{"num_hidden_layers": 9, "hidden_size": 320, "n_experts": 16, "experts_per_token": 1, "d_expert": 672, "d_shared_expert": 0, "hidden_act": "swiglu", "moe_layers": [0, 1, 2, 3, 4, 5, 6, 7, 8], "router_score": "sigmoid", "normalize_top_k": false, "routed_scale": 2.0, "balance_loss": 0.0016, "balance_bias": true, "router_bias": true, "scale_expert_input": true, "init_std_router": 0.0126, "lr_router": 0.0017, "vocab_size": 16384, "norm": "rmsnorm", "norm_eps": 1e-06, "tie_word_embeddings": false, "optimizer": "adamw", "learning_rate": 0.00203, "beta1": 0.9, "beta2": 0.95, "max_grad_norm": 0.5, "batch_tokens": 262144, "max_seq_len": 256, "train_tokens": 696900000, "max_steps": 2659, "dataset": "wikipedia_en"}
Below are experts of layer 5 (counted from 0) of a mixture-of-experts language model. Rows are named router (the router's row for the expert), gate (a neuron's input weights, with its number), up (a neuron's input weights, with its number) and show model dimensions 80-159. Each number is 200 + 20 x the weight over its row's rms, rounded and kept within 0 to 999.
Before each expert's rows: "gets" lists some tokens that make up at least twice as much of what it gets as of all text. This comes from a sample of Wikipedia text that the model never trained on. Tokens count by the router's weight.

# expert 10
gets: "- ", "the ", ") ", "(", "The ", "% "
router,206,184,238,197,225,195,179,163,186,208,173,200,204,202,196,212,193,186,198,186,184,191,190,183,186,176,217,205,217,183,212,179,198,206,224,215,230,226,196,232,220,179,175,224,240,194,224,197,220,222,198,202,243,219,214,227,221,164,208,216,224,182,233,200,202,166,208,186,222,222,230,198,200,198,208,189,201,198,196,196
gate0,175,187,215,221,221,180,183,194,204,206,184,173,232,222,184,203,202,174,191,221,199,201,194,209,250,201,196,211,184,207,195,195,186,201,188,170,199,196,195,218,174,187,206,177,208,194,179,210,222,216,205,184,204,184,153,171,188,208,205,206,231,210,217,223,160,183,213,194,181,213,170,210,203,172,216,181,211,212,193,223
up0,223,175,189,219,192,242,243,188,178,198,207,195,214,201,212,196,212,227,200,178,183,174,226,179,180,199,164,158,177,215,214,210,213,181,215,203,215,201,200,183,222,246,222,213,240,210,194,204,180,205,207,201,214,232,208,189,200,218,193,220,181,190,185,189,242,183,206,195,207,182,207,205,202,166,149,191,229,214,186,198
gate1,170,201,217,190,216,184,203,214,198,199,225,188,203,219,203,229,218,207,214,192,205,217,178,176,174,192,209,211,253,200,197,193,194,200,204,191,207,189,187,216,188,172,228,216,204,189,224,186,212,209,187,210,220,174,185,161,182,195,204,180,186,165,168,184,181,197,211,213,240,186,208,218,221,198,214,198,230,173,182,193
up1,176,183,188,185,206,180,188,216,196,202,209,191,189,214,214,224,235,210,185,190,170,175,191,189,178,192,182,201,200,199,189,172,214,181,184,229,224,193,166,221,190,193,210,175,168,197,190,191,164,183,181,211,186,205,203,209,227,227,199,176,163,200,196,203,177,189,173,225,177,213,198,203,203,223,204,210,207,159,182,195
gate2,203,172,190,218,213,209,221,220,204,183,189,183,209,213,230,248,158,218,207,197,199,187,181,195,189,202,225,219,182,203,211,208,183,211,178,208,228,203,162,182,176,198,220,174,212,184,185,222,198,213,187,193,212,191,185,209,197,194,190,229,199,211,187,234,193,209,192,173,208,216,210,166,221,200,180,224,190,180,176,197
up2,191,205,178,209,202,173,194,202,203,203,220,196,197,221,186,181,213,231,217,217,204,189,160,202,236,200,166,197,207,209,188,198,201,219,211,177,219,171,197,210,219,244,192,203,171,172,240,207,200,213,198,211,166,185,225,170,188,175,219,211,228,224,214,202,197,196,175,204,222,211,183,215,217,238,180,194,211,193,237,220
gate3,198,191,205,187,185,202,214,197,228,176,208,224,182,239,228,203,187,254,210,225,215,223,208,187,215,239,207,191,186,214,171,224,203,209,188,173,183,215,191,169,196,196,195,204,234,203,193,226,187,226,210,184,187,223,200,223,220,177,199,211,207,244,183,193,181,206,177,220,211,218,197,183,202,190,197,231,161,202,202,212
up3,216,198,203,167,193,244,237,203,200,241,189,220,193,169,179,204,223,233,196,194,185,199,162,204,210,206,196,231,211,179,219,151,196,192,189,196,202,200,230,207,218,184,197,179,195,171,173,202,228,205,187,180,189,206,205,223,165,216,239,181,209,213,211,202,202,216,222,146,187,189,221,187,211,213,195,190,212,158,223,238
gate4,223,215,188,204,220,207,216,165,187,198,201,185,201,231,204,193,224,166,223,200,187,186,185,190,228,182,209,220,246,224,195,208,213,187,216,167,176,209,175,220,238,205,196,243,179,211,182,173,177,207,215,221,204,207,221,178,203,252,214,177,216,201,231,180,194,191,223,198,199,205,221,216,160,208,160,192,214,192,189,209
up4,218,210,218,230,209,192,199,218,202,213,261,217,179,223,164,178,213,211,206,178,207,223,197,198,182,192,223,166,171,195,181,206,190,232,180,222,196,212,218,188,229,185,180,222,230,180,189,197,190,172,194,184,182,220,228,178,224,185,161,206,200,186,215,192,226,171,228,188,214,195,249,236,210,202,194,222,189,185,208,226
gate5,234,174,198,213,211,198,169,174,213,233,194,197,213,221,202,220,197,203,217,204,185,204,217,207,181,206,239,187,165,201,176,198,211,193,191,250,223,204,180,183,169,194,197,206,176,191,249,194,166,167,203,229,209,200,210,216,185,215,229,228,195,181,170,204,183,204,206,183,165,194,195,179,213,230,198,184,199,190,228,230
up5,190,167,189,215,205,216,185,177,212,191,232,221,182,185,243,232,238,173,230,200,194,225,202,172,185,205,212,201,186,177,217,178,222,187,224,188,211,222,192,181,188,172,227,220,220,215,200,172,209,213,250,205,193,186,229,193,209,214,176,204,234,177,207,223,250,203,214,187,223,169,191,202,208,196,202,234,212,192,212,232

# expert 6
gets: "in ", "==", "for ", "of ", "on ", "to "
router,149,154,187,208,199,196,201,173,176,172,207,191,223,211,201,217,187,189,201,188,230,183,221,229,201,170,211,231,178,217,228,212,240,181,213,201,221,184,173,179,191,186,212,193,210,220,188,171,194,190,210,247,238,156,213,177,222,194,222,225,234,195,201,187,172,157,204,195,214,196,223,181,210,213,187,168,218,186,226,228
gate0,206,191,214,205,182,167,188,173,222,180,205,192,220,178,189,183,218,209,173,216,194,171,199,198,185,210,196,210,197,213,245,198,237,217,197,205,210,212,207,216,233,194,216,227,202,195,226,194,191,264,219,205,203,237,185,209,206,184,164,172,226,174,190,169,201,179,177,162,189,208,191,208,154,242,197,190,198,201,196,213
up0,221,178,180,217,177,232,204,176,206,194,206,186,204,184,191,201,194,205,176,199,214,179,208,215,195,196,203,219,217,215,210,206,235,211,205,176,239,218,217,233,204,206,209,186,195,201,188,202,185,181,179,224,200,225,186,210,196,205,225,194,213,187,211,196,212,219,194,209,171,202,220,195,150,245,189,187,197,184,197,231
gate1,224,196,234,185,223,199,182,216,154,205,182,201,203,197,229,187,194,201,185,243,187,206,197,213,226,235,213,198,186,184,177,208,155,167,191,179,196,207,209,209,206,204,206,186,163,194,215,246,177,208,163,204,225,210,195,199,201,159,206,181,243,211,186,175,221,201,202,195,190,183,166,159,174,230,192,144,197,200,192,234
up1,199,219,236,229,181,197,161,189,189,194,230,202,207,192,207,207,214,206,206,200,202,218,219,222,215,184,218,217,173,223,183,192,192,175,188,189,211,209,214,212,195,206,219,234,182,211,200,199,247,196,205,197,207,193,207,209,207,167,186,196,213,186,213,198,202,235,241,228,189,204,195,190,191,197,215,203,190,179,214,175
gate2,191,183,196,223,228,183,193,184,201,230,181,208,181,194,216,188,201,193,257,207,187,176,155,205,173,199,191,175,216,177,160,186,215,196,195,179,194,202,185,195,203,173,189,177,229,197,195,204,245,190,176,228,204,176,208,239,199,224,188,216,211,208,191,186,176,213,148,210,182,188,197,192,213,206,207,200,208,202,177,196
up2,201,206,194,170,233,208,184,177,171,191,209,218,197,184,180,201,223,187,201,188,206,174,224,218,211,198,192,174,171,208,160,240,241,214,208,199,176,208,177,188,208,169,213,211,192,217,227,207,205,203,188,212,220,216,189,256,209,214,197,227,198,222,180,228,163,201,180,223,210,189,215,191,218,213,166,204,178,207,199,177
gate3,184,228,186,209,235,210,234,210,186,225,220,221,216,236,209,187,205,199,183,183,204,169,224,219,231,206,194,169,204,200,211,213,209,182,195,204,217,222,177,205,203,190,195,228,205,185,189,213,206,177,181,193,213,220,165,181,183,191,211,186,197,227,215,241,198,227,176,187,216,179,158,181,217,177,188,179,221,174,204,232
up3,187,165,204,218,199,197,201,177,197,189,202,234,203,190,173,187,190,186,223,216,212,201,185,180,193,226,222,183,208,212,169,214,244,233,197,197,202,221,204,214,184,192,190,196,189,158,180,204,198,203,207,232,198,188,187,185,217,196,190,245,184,208,177,180,196,236,224,201,173,178,210,198,204,188,217,191,222,175,223,188
gate4,158,200,179,179,206,180,154,221,144,192,193,219,228,221,228,171,219,195,229,200,173,237,151,201,166,200,201,210,199,194,233,184,191,241,211,206,194,174,196,223,208,203,179,234,229,180,216,195,179,193,196,187,204,186,189,188,214,182,207,228,218,222,215,214,212,195,173,172,223,178,207,218,199,223,202,170,197,193,181,181
up4,198,175,211,220,247,223,225,163,208,240,213,211,226,190,188,177,197,216,203,197,188,196,201,211,203,209,223,180,206,233,226,191,207,161,190,216,206,207,181,182,208,154,159,177,197,196,202,209,171,219,208,188,224,212,197,245,256,190,185,211,212,177,217,176,207,183,219,180,192,220,210,196,202,211,192,194,260,210,221,213
gate5,220,202,217,201,180,172,208,228,199,224,189,191,217,172,216,212,165,200,175,212,191,191,240,193,181,207,252,187,215,192,220,229,259,201,227,198,166,193,212,196,172,192,227,226,230,222,204,183,203,192,220,192,195,207,194,221,220,177,178,213,171,198,196,190,192,201,166,232,204,172,166,217,173,186,247,195,191,183,180,180
up5,184,187,177,171,171,202,216,185,215,232,197,198,191,186,186,215,237,200,185,226,228,218,239,183,203,197,244,175,203,201,240,212,219,197,222,178,185,192,170,206,187,190,185,223,189,219,225,179,196,183,234,179,196,178,207,200,186,167,207,203,177,192,206,223,200,203,154,193,204,222,182,189,245,179,174,189,185,178,209,232

# expert 1
gets: "by ", "with ", "as ", "and ", "of ", "from "
router,192,176,200,244,216,193,205,172,192,179,233,210,195,198,216,217,204,199,193,238,188,143,213,242,177,183,189,190,214,234,216,214,230,186,221,192,216,211,178,183,185,201,161,221,221,236,203,166,203,209,196,207,205,196,211,237,241,197,177,228,200,185,208,152,210,158,211,183,211,180,202,180,230,209,210,219,202,178,256,209
gate0,247,184,183,214,204,201,187,170,142,188,155,196,175,193,201,161,209,250,182,194,218,229,225,216,202,206,196,226,209,199,182,185,171,205,203,230,209,206,194,153,200,177,239,212,214,195,216,230,192,209,174,168,175,186,228,197,191,216,196,234,183,240,232,187,181,213,225,227,179,219,215,198,181,174,188,223,204,211,193,212
up0,221,214,204,243,210,177,202,234,186,198,224,220,224,191,229,230,206,174,236,202,203,206,218,209,206,208,235,197,225,196,212,256,170,181,214,194,184,213,221,203,204,207,205,198,185,186,191,204,241,242,204,228,197,196,204,214,199,215,185,184,209,246,212,193,190,209,214,198,177,211,180,181,152,199,190,187,194,179,207,162
gate1,221,200,213,189,205,222,242,204,202,219,161,205,197,224,235,202,225,174,178,193,170,219,190,197,205,224,171,227,206,206,176,218,214,182,208,207,211,208,192,185,218,191,196,225,189,197,191,202,177,205,186,176,214,197,193,169,194,178,186,168,180,172,193,176,215,208,183,204,216,199,213,214,184,190,196,185,217,230,192,223
up1,233,191,211,194,192,222,231,226,180,187,170,223,181,246,227,229,197,182,199,175,193,222,205,219,199,219,188,187,206,198,228,167,184,162,220,196,193,192,167,182,217,198,229,209,170,219,216,199,162,217,185,208,238,220,212,191,220,178,221,209,183,214,227,201,210,159,184,188,246,216,226,221,206,231,219,206,245,212,212,197
gate2,173,177,212,179,194,197,182,208,139,197,212,220,182,194,207,208,207,228,194,241,190,232,166,216,215,191,189,193,197,211,187,200,200,189,200,196,216,170,178,231,211,170,178,178,193,188,189,191,198,211,222,230,210,164,195,231,184,228,200,212,201,185,199,207,205,155,178,182,185,198,186,193,213,202,199,196,212,195,151,191
up2,154,204,176,198,216,213,158,202,160,167,202,207,163,199,232,201,198,198,193,193,217,166,187,167,207,183,234,202,184,201,166,164,170,217,197,223,199,166,191,182,217,215,198,215,196,169,213,203,194,208,193,199,225,200,148,213,217,222,209,196,210,201,178,206,193,191,213,233,173,157,192,167,196,176,195,191,225,190,181,191
gate3,194,194,182,200,216,180,205,209,183,214,201,189,185,205,188,197,199,219,208,209,194,156,205,194,231,202,217,235,211,188,198,197,202,178,203,212,189,192,156,204,205,181,176,196,179,179,233,207,195,181,187,235,220,182,227,205,243,196,195,197,207,197,189,188,208,203,202,196,201,223,218,186,220,170,180,188,155,217,209,205
up3,196,198,216,217,245,194,195,186,167,195,184,205,218,190,200,217,207,202,159,186,180,209,211,218,200,209,223,191,184,214,235,225,212,210,213,230,200,195,205,236,199,217,178,202,258,184,204,204,180,215,216,146,194,227,215,221,192,215,147,180,214,211,211,160,198,224,214,222,205,170,205,207,189,227,225,201,265,222,226,222
gate4,212,230,188,180,238,218,203,174,204,188,216,223,205,186,205,175,224,229,180,174,217,207,196,232,211,189,199,176,218,205,188,220,223,234,211,229,160,219,205,228,199,206,223,218,204,211,215,204,194,216,164,195,220,199,209,221,179,228,171,222,163,216,217,226,211,195,212,212,183,207,209,186,197,193,225,174,194,186,197,189
up4,199,216,208,228,200,222,205,226,239,230,218,196,210,193,197,187,184,186,188,168,181,224,178,172,192,177,229,195,208,209,219,199,182,191,212,215,223,192,222,177,216,177,195,177,223,211,205,212,201,202,220,181,164,215,189,194,210,179,193,189,219,216,197,242,186,180,208,194,163,159,216,206,181,211,195,211,213,232,192,176
gate5,230,211,224,203,173,174,192,214,208,183,178,187,209,191,196,197,211,232,203,190,193,161,234,185,215,150,198,219,162,171,221,202,192,162,166,184,192,199,221,181,189,201,189,202,204,221,191,212,180,162,255,214,223,156,184,201,165,226,186,207,199,203,192,188,203,209,178,217,177,213,218,200,229,195,152,189,194,191,204,208
up5,194,208,224,200,209,186,217,199,182,216,237,193,186,181,174,156,219,235,204,219,194,183,156,215,186,201,218,185,246,208,216,206,218,215,205,191,199,220,231,187,182,228,242,262,213,238,200,215,165,218,183,187,221,200,242,232,195,213,145,208,198,197,180,169,193,230,214,234,193,192,193,214,226,198,192,191,193,201,198,167

# expert 3
gets: "\n", "\n\n", ". ", "- ", "(", "his "
router,187,178,245,210,196,184,177,199,168,221,190,208,206,195,203,202,208,188,233,233,199,207,247,209,172,171,185,178,217,152,207,212,235,185,222,190,191,215,155,238,168,162,219,200,198,228,192,196,200,209,195,200,241,175,199,212,228,192,175,193,162,171,222,173,186,198,205,225,195,157,199,194,187,197,217,197,198,188,216,202
gate0,219,209,204,190,193,165,202,175,188,198,195,223,202,228,202,199,151,212,191,222,200,204,160,197,225,179,213,169,190,209,234,178,218,194,196,227,202,215,220,212,209,200,205,159,211,199,185,174,213,212,212,176,207,186,228,204,222,219,175,190,201,190,233,182,204,172,190,176,205,205,197,200,220,211,232,145,211,192,226,210
up0,228,204,197,207,225,151,138,233,218,178,186,193,211,196,206,224,206,211,229,198,198,180,161,230,190,185,216,197,184,174,223,177,195,199,184,173,204,207,187,225,205,222,204,199,190,194,220,193,198,197,196,189,227,205,195,201,185,217,173,214,191,196,190,170,227,207,223,231,188,186,196,213,223,145,194,187,235,217,183,177
gate1,200,187,210,199,191,197,180,189,202,179,195,189,193,227,205,197,208,169,225,188,208,194,196,205,261,174,192,213,174,192,176,202,194,225,202,161,217,208,196,204,214,214,179,187,223,171,214,228,192,195,215,217,240,223,205,209,192,212,199,206,232,199,212,207,201,199,205,182,193,189,202,174,245,193,196,215,192,198,209,188
up1,173,198,183,187,204,231,195,222,213,232,186,192,231,210,227,202,203,232,213,201,189,199,174,236,226,205,184,193,200,162,190,244,197,204,192,221,190,209,244,201,218,201,170,222,213,170,189,192,206,186,166,219,182,182,181,208,171,189,203,221,179,193,236,231,212,165,173,191,233,201,199,188,180,230,203,170,163,180,227,200
gate2,191,203,213,180,219,186,185,207,205,198,232,190,199,182,207,196,224,256,216,215,185,199,192,182,166,221,188,214,190,202,162,174,232,192,187,236,190,199,179,189,256,208,156,171,226,191,254,210,220,205,212,188,219,165,198,183,211,201,199,219,212,195,208,220,211,178,181,213,173,199,214,194,196,195,192,170,214,192,178,220
up2,195,214,231,201,220,196,202,195,216,200,193,190,191,245,197,195,170,186,210,196,213,185,200,205,204,199,186,182,206,226,231,199,177,201,186,166,197,226,200,208,163,176,204,226,207,249,186,210,185,231,208,199,192,190,226,223,230,174,169,209,230,196,184,182,179,214,212,212,227,209,205,175,202,215,187,202,211,256,213,213
gate3,159,207,177,181,210,205,209,198,193,195,229,196,163,220,208,205,187,206,198,177,220,213,199,200,189,171,189,159,169,197,211,187,217,182,207,196,210,215,180,219,213,208,183,190,227,205,226,209,167,190,195,227,184,214,223,201,206,204,220,231,190,175,204,206,170,227,192,142,247,212,205,169,174,216,185,171,212,204,192,200
up3,205,190,220,203,228,180,199,204,201,160,216,197,194,189,219,223,212,202,179,188,209,202,196,201,197,183,178,197,184,196,219,177,234,159,185,199,188,224,197,218,187,204,175,196,231,192,217,206,203,193,210,217,195,184,209,196,161,195,209,231,183,184,203,175,196,222,208,188,231,184,187,183,208,150,182,147,223,206,199,201
gate4,193,192,182,221,166,229,200,172,213,188,223,210,183,169,217,156,179,173,164,201,202,197,226,203,222,232,217,184,185,197,199,187,194,166,225,171,180,203,218,191,236,205,220,232,181,177,186,180,146,184,234,184,193,201,209,184,179,228,193,211,206,178,190,210,204,193,199,223,232,196,192,194,211,187,150,194,211,185,206,154
up4,204,224,225,205,233,215,185,185,202,218,187,197,186,160,207,196,220,238,224,179,217,212,196,202,235,179,202,182,175,170,204,156,179,187,149,192,230,201,179,204,197,201,195,191,215,186,199,171,197,197,219,174,197,201,194,185,188,218,236,213,220,197,209,219,194,159,205,228,204,192,221,197,211,194,217,199,181,170,184,199
gate5,214,209,215,188,167,158,214,218,198,176,242,215,209,224,217,197,176,177,229,202,202,186,197,184,173,209,202,150,238,204,206,209,230,182,191,207,225,165,173,204,188,197,210,222,185,182,212,219,190,184,168,189,195,232,204,192,202,203,160,193,186,184,164,192,203,210,196,202,194,213,184,204,214,221,175,189,206,220,238,211
up5,181,192,156,234,225,196,198,188,209,215,192,181,155,201,163,240,226,226,168,253,162,199,202,196,220,216,198,206,189,225,223,180,236,223,218,203,199,201,174,196,203,237,171,203,176,211,217,180,198,197,200,179,193,160,182,230,183,215,235,205,215,236,224,210,193,173,198,231,186,242,214,233,205,200,183,186,177,191,201,204

# expert 12
gets: ", ", "that ", "ed ", "up ", "ing ", "out "
router,181,194,227,200,230,151,210,190,200,190,252,204,209,222,207,218,212,203,206,213,135,200,197,178,187,209,192,201,172,211,199,193,235,231,237,226,172,184,179,179,221,169,197,187,216,179,212,184,205,205,216,224,213,178,209,245,232,197,191,196,207,193,203,208,154,160,165,206,186,176,207,193,194,223,201,190,212,167,174,210
gate0,227,218,196,196,196,197,189,191,186,189,209,168,177,203,218,172,219,216,194,221,139,197,212,180,208,198,196,238,179,214,196,215,191,215,194,180,168,197,178,201,170,153,203,175,180,224,217,172,204,203,233,198,193,143,198,188,204,173,225,213,203,201,190,208,189,204,199,187,217,203,192,195,208,179,187,206,168,228,197,212
up0,174,209,202,205,223,193,164,192,185,198,246,233,188,223,222,202,227,190,225,259,185,214,178,230,215,188,185,224,224,209,202,175,216,178,206,209,158,172,202,213,175,213,225,188,213,188,197,154,201,203,209,170,185,181,205,216,243,201,217,215,209,232,223,173,192,194,185,221,179,201,186,187,188,213,205,163,195,165,191,173
gate1,210,162,194,186,234,241,202,179,186,191,195,212,198,243,246,204,212,197,231,223,201,230,212,164,210,195,198,211,194,208,193,230,189,164,161,153,201,182,229,209,228,202,207,207,221,201,210,175,220,171,218,223,180,185,201,212,192,222,217,218,227,201,217,185,222,188,239,217,205,182,189,219,205,190,194,200,214,179,203,243
up1,160,208,246,230,180,165,186,188,200,206,204,184,190,194,207,184,198,217,150,185,204,224,218,183,184,214,168,210,214,231,174,187,226,209,191,211,186,203,162,203,193,188,245,219,164,199,196,169,158,199,186,187,180,190,227,208,209,194,205,206,220,177,197,204,188,212,200,210,226,172,241,176,177,188,198,214,171,200,183,173
gate2,222,200,212,236,190,218,168,215,209,214,193,219,214,192,184,211,194,188,213,193,155,192,248,189,181,213,189,185,184,205,216,199,189,213,197,199,189,190,215,182,176,209,174,227,178,216,201,256,201,240,197,240,205,201,232,198,226,206,224,202,155,204,225,204,205,229,187,201,241,170,174,215,190,186,202,187,196,227,203,219
up2,200,197,227,173,157,197,178,198,183,193,224,227,232,184,189,218,185,202,191,176,213,206,165,176,181,184,210,217,199,178,210,199,195,197,215,256,226,175,199,145,229,181,244,193,223,168,251,195,216,164,201,226,209,192,195,186,216,209,220,197,184,214,208,203,214,179,184,193,159,194,194,178,205,199,192,192,202,180,178,192
gate3,195,208,210,182,214,180,175,231,205,179,202,191,208,264,246,181,174,243,205,182,190,200,211,196,197,225,195,199,222,214,180,221,211,180,215,166,189,199,173,206,193,160,195,192,196,216,182,217,196,224,195,222,199,235,154,227,200,197,191,184,199,189,182,189,174,211,197,204,182,192,171,178,228,216,200,177,216,192,187,190
up3,182,189,213,203,232,209,170,216,189,194,194,210,185,211,201,224,200,189,199,184,187,218,193,167,194,231,191,197,203,209,201,173,200,165,199,182,203,206,182,201,224,202,223,200,187,178,167,238,187,240,214,199,193,232,212,168,204,191,174,195,183,199,182,230,191,188,203,148,185,219,192,201,208,206,196,173,192,181,146,182
gate4,207,180,183,198,198,242,172,199,196,183,227,205,201,214,223,204,194,196,192,188,237,180,231,188,173,198,197,218,212,188,200,186,181,193,195,193,182,186,215,230,207,156,186,217,200,192,213,174,184,214,204,173,215,204,208,218,154,170,219,178,204,210,214,194,236,179,205,172,208,167,214,200,199,184,249,227,189,216,204,185
up4,204,227,196,208,211,187,210,182,194,201,216,216,180,183,193,195,243,203,169,166,211,213,193,211,170,203,203,212,189,204,237,224,198,205,198,182,230,218,190,213,192,207,189,214,245,230,202,202,216,184,223,191,222,207,209,207,200,183,182,189,190,197,204,204,188,168,221,168,210,217,216,166,233,202,200,201,232,200,188,200
gate5,232,204,207,199,224,237,198,212,197,203,170,198,204,211,231,207,167,214,170,166,194,181,202,187,179,194,240,219,201,182,219,178,218,209,210,223,213,190,176,225,222,214,184,200,262,208,203,211,198,188,218,144,203,187,186,246,205,210,189,191,215,196,209,203,218,206,173,181,233,214,200,212,214,198,204,230,186,199,197,205
up5,179,181,186,185,204,175,210,193,231,235,200,211,164,201,161,198,265,199,272,233,228,225,201,215,152,189,188,204,189,204,223,213,169,178,194,164,199,221,218,178,221,203,190,187,236,210,226,191,201,184,202,226,205,213,204,178,226,154,216,229,217,202,183,190,195,203,210,190,184,193,223,215,188,206,180,178,198,190,195,185

# expert 5
gets: "| ", "-", "'", "and ", "; ", "H"
router,164,214,189,221,234,214,194,175,201,190,161,216,202,241,197,184,178,179,207,212,203,197,178,219,175,163,208,226,187,157,199,182,220,192,244,188,178,214,180,170,180,135,180,202,210,183,199,186,206,172,188,229,247,204,190,249,229,197,172,191,204,196,221,211,181,220,200,196,169,200,187,166,195,229,180,188,230,208,212,186
gate0,231,217,229,161,190,198,192,182,182,186,220,186,176,197,165,212,235,169,223,216,161,172,193,210,195,202,182,198,230,215,152,192,196,180,154,154,232,170,224,208,225,186,178,179,217,211,202,191,190,190,220,222,178,191,204,207,196,204,196,209,204,185,204,195,197,195,178,199,215,177,213,213,189,192,225,227,180,189,203,190
up0,237,212,188,210,212,213,181,221,186,209,211,224,196,211,216,212,193,193,205,189,184,193,172,240,220,199,201,164,204,231,169,193,198,191,194,180,215,217,204,202,186,228,203,201,192,193,200,199,244,208,222,233,201,213,207,179,168,230,210,181,186,182,176,181,189,189,197,181,236,161,212,191,177,179,213,197,208,210,206,198
gate1,179,196,154,208,217,206,169,186,208,149,200,213,194,197,212,209,173,220,194,181,219,190,190,180,193,170,192,171,221,177,188,176,176,220,204,163,206,232,206,210,189,209,211,203,218,198,195,224,190,185,192,179,192,211,197,207,215,161,179,217,230,252,220,197,206,195,184,189,181,161,203,207,169,204,181,183,213,214,228,197
up1,206,220,171,181,233,209,210,191,216,197,190,216,191,195,195,212,204,208,193,216,215,225,199,234,220,192,200,231,203,171,197,200,197,207,164,165,187,220,200,193,229,228,214,209,171,203,198,220,215,204,204,208,204,201,197,212,186,228,223,162,215,233,217,223,225,204,186,177,185,215,182,192,180,178,188,200,181,239,208,206
gate2,174,196,168,221,182,181,235,203,190,215,195,223,206,214,213,184,202,194,190,208,209,183,215,223,216,193,222,186,181,203,192,212,195,202,236,164,216,177,221,178,216,230,194,190,229,226,215,212,187,239,170,182,242,175,208,157,181,202,229,195,226,185,206,232,179,181,189,184,223,161,201,222,178,202,191,203,218,204,190,219
up2,229,230,216,208,236,224,188,215,170,171,202,251,207,239,160,228,186,191,198,218,182,242,234,189,238,169,181,189,191,204,217,206,195,187,204,138,189,201,198,163,230,199,218,163,237,170,173,207,169,205,209,203,199,198,189,198,215,219,194,222,213,210,175,192,175,210,189,234,179,177,191,181,169,179,202,179,213,212,192,201
gate3,205,201,192,248,159,203,203,206,180,195,184,176,227,209,205,195,192,207,189,178,196,239,193,183,210,238,211,213,189,214,218,193,204,174,190,189,198,223,195,179,219,194,224,163,202,214,207,170,141,185,229,198,201,181,181,196,199,207,195,178,192,251,197,197,200,210,202,174,174,165,182,225,170,236,236,189,183,202,236,223
up3,226,215,210,198,181,193,196,218,217,203,204,216,211,186,209,189,179,153,214,178,198,218,153,201,197,181,190,220,201,203,197,174,204,247,187,186,204,224,203,199,211,219,197,238,195,215,197,187,211,183,198,201,206,206,210,176,190,173,188,169,177,217,221,209,205,190,224,194,186,210,186,181,171,207,181,228,212,214,216,202
gate4,202,192,166,188,188,180,234,203,214,207,212,198,206,197,172,218,198,207,201,244,202,203,217,186,172,163,189,200,192,202,212,223,192,200,185,178,180,233,162,215,199,236,222,209,220,224,244,206,251,194,209,170,197,160,199,221,206,158,200,178,212,184,190,190,190,171,202,171,217,194,200,181,191,235,173,214,220,211,235,181
up4,191,240,191,179,173,208,221,219,192,235,185,232,221,226,235,210,194,207,203,204,167,175,184,175,190,209,234,186,167,192,190,218,212,197,182,210,215,194,194,183,204,174,195,186,164,175,198,214,189,212,201,188,210,211,220,166,196,211,208,179,207,194,175,220,208,176,209,216,200,205,189,178,175,193,184,217,192,217,166,216
gate5,202,181,216,224,216,206,169,200,190,204,223,173,159,192,225,212,194,211,185,206,210,191,201,226,192,206,224,202,202,184,200,215,229,166,211,242,172,189,196,192,209,207,143,201,220,205,239,181,184,195,224,182,181,201,222,182,191,194,221,194,214,199,212,210,181,208,209,239,208,162,211,171,163,229,182,191,190,187,208,217
up5,211,229,194,207,177,196,175,183,188,200,176,220,211,194,164,183,155,166,226,233,199,205,200,177,211,209,187,210,199,198,197,195,188,218,168,202,183,171,184,189,182,178,200,179,192,208,191,204,222,195,197,216,150,183,207,206,183,197,193,195,163,220,244,211,198,208,160,179,173,197,186,197,222,201,173,213,197,233,215,158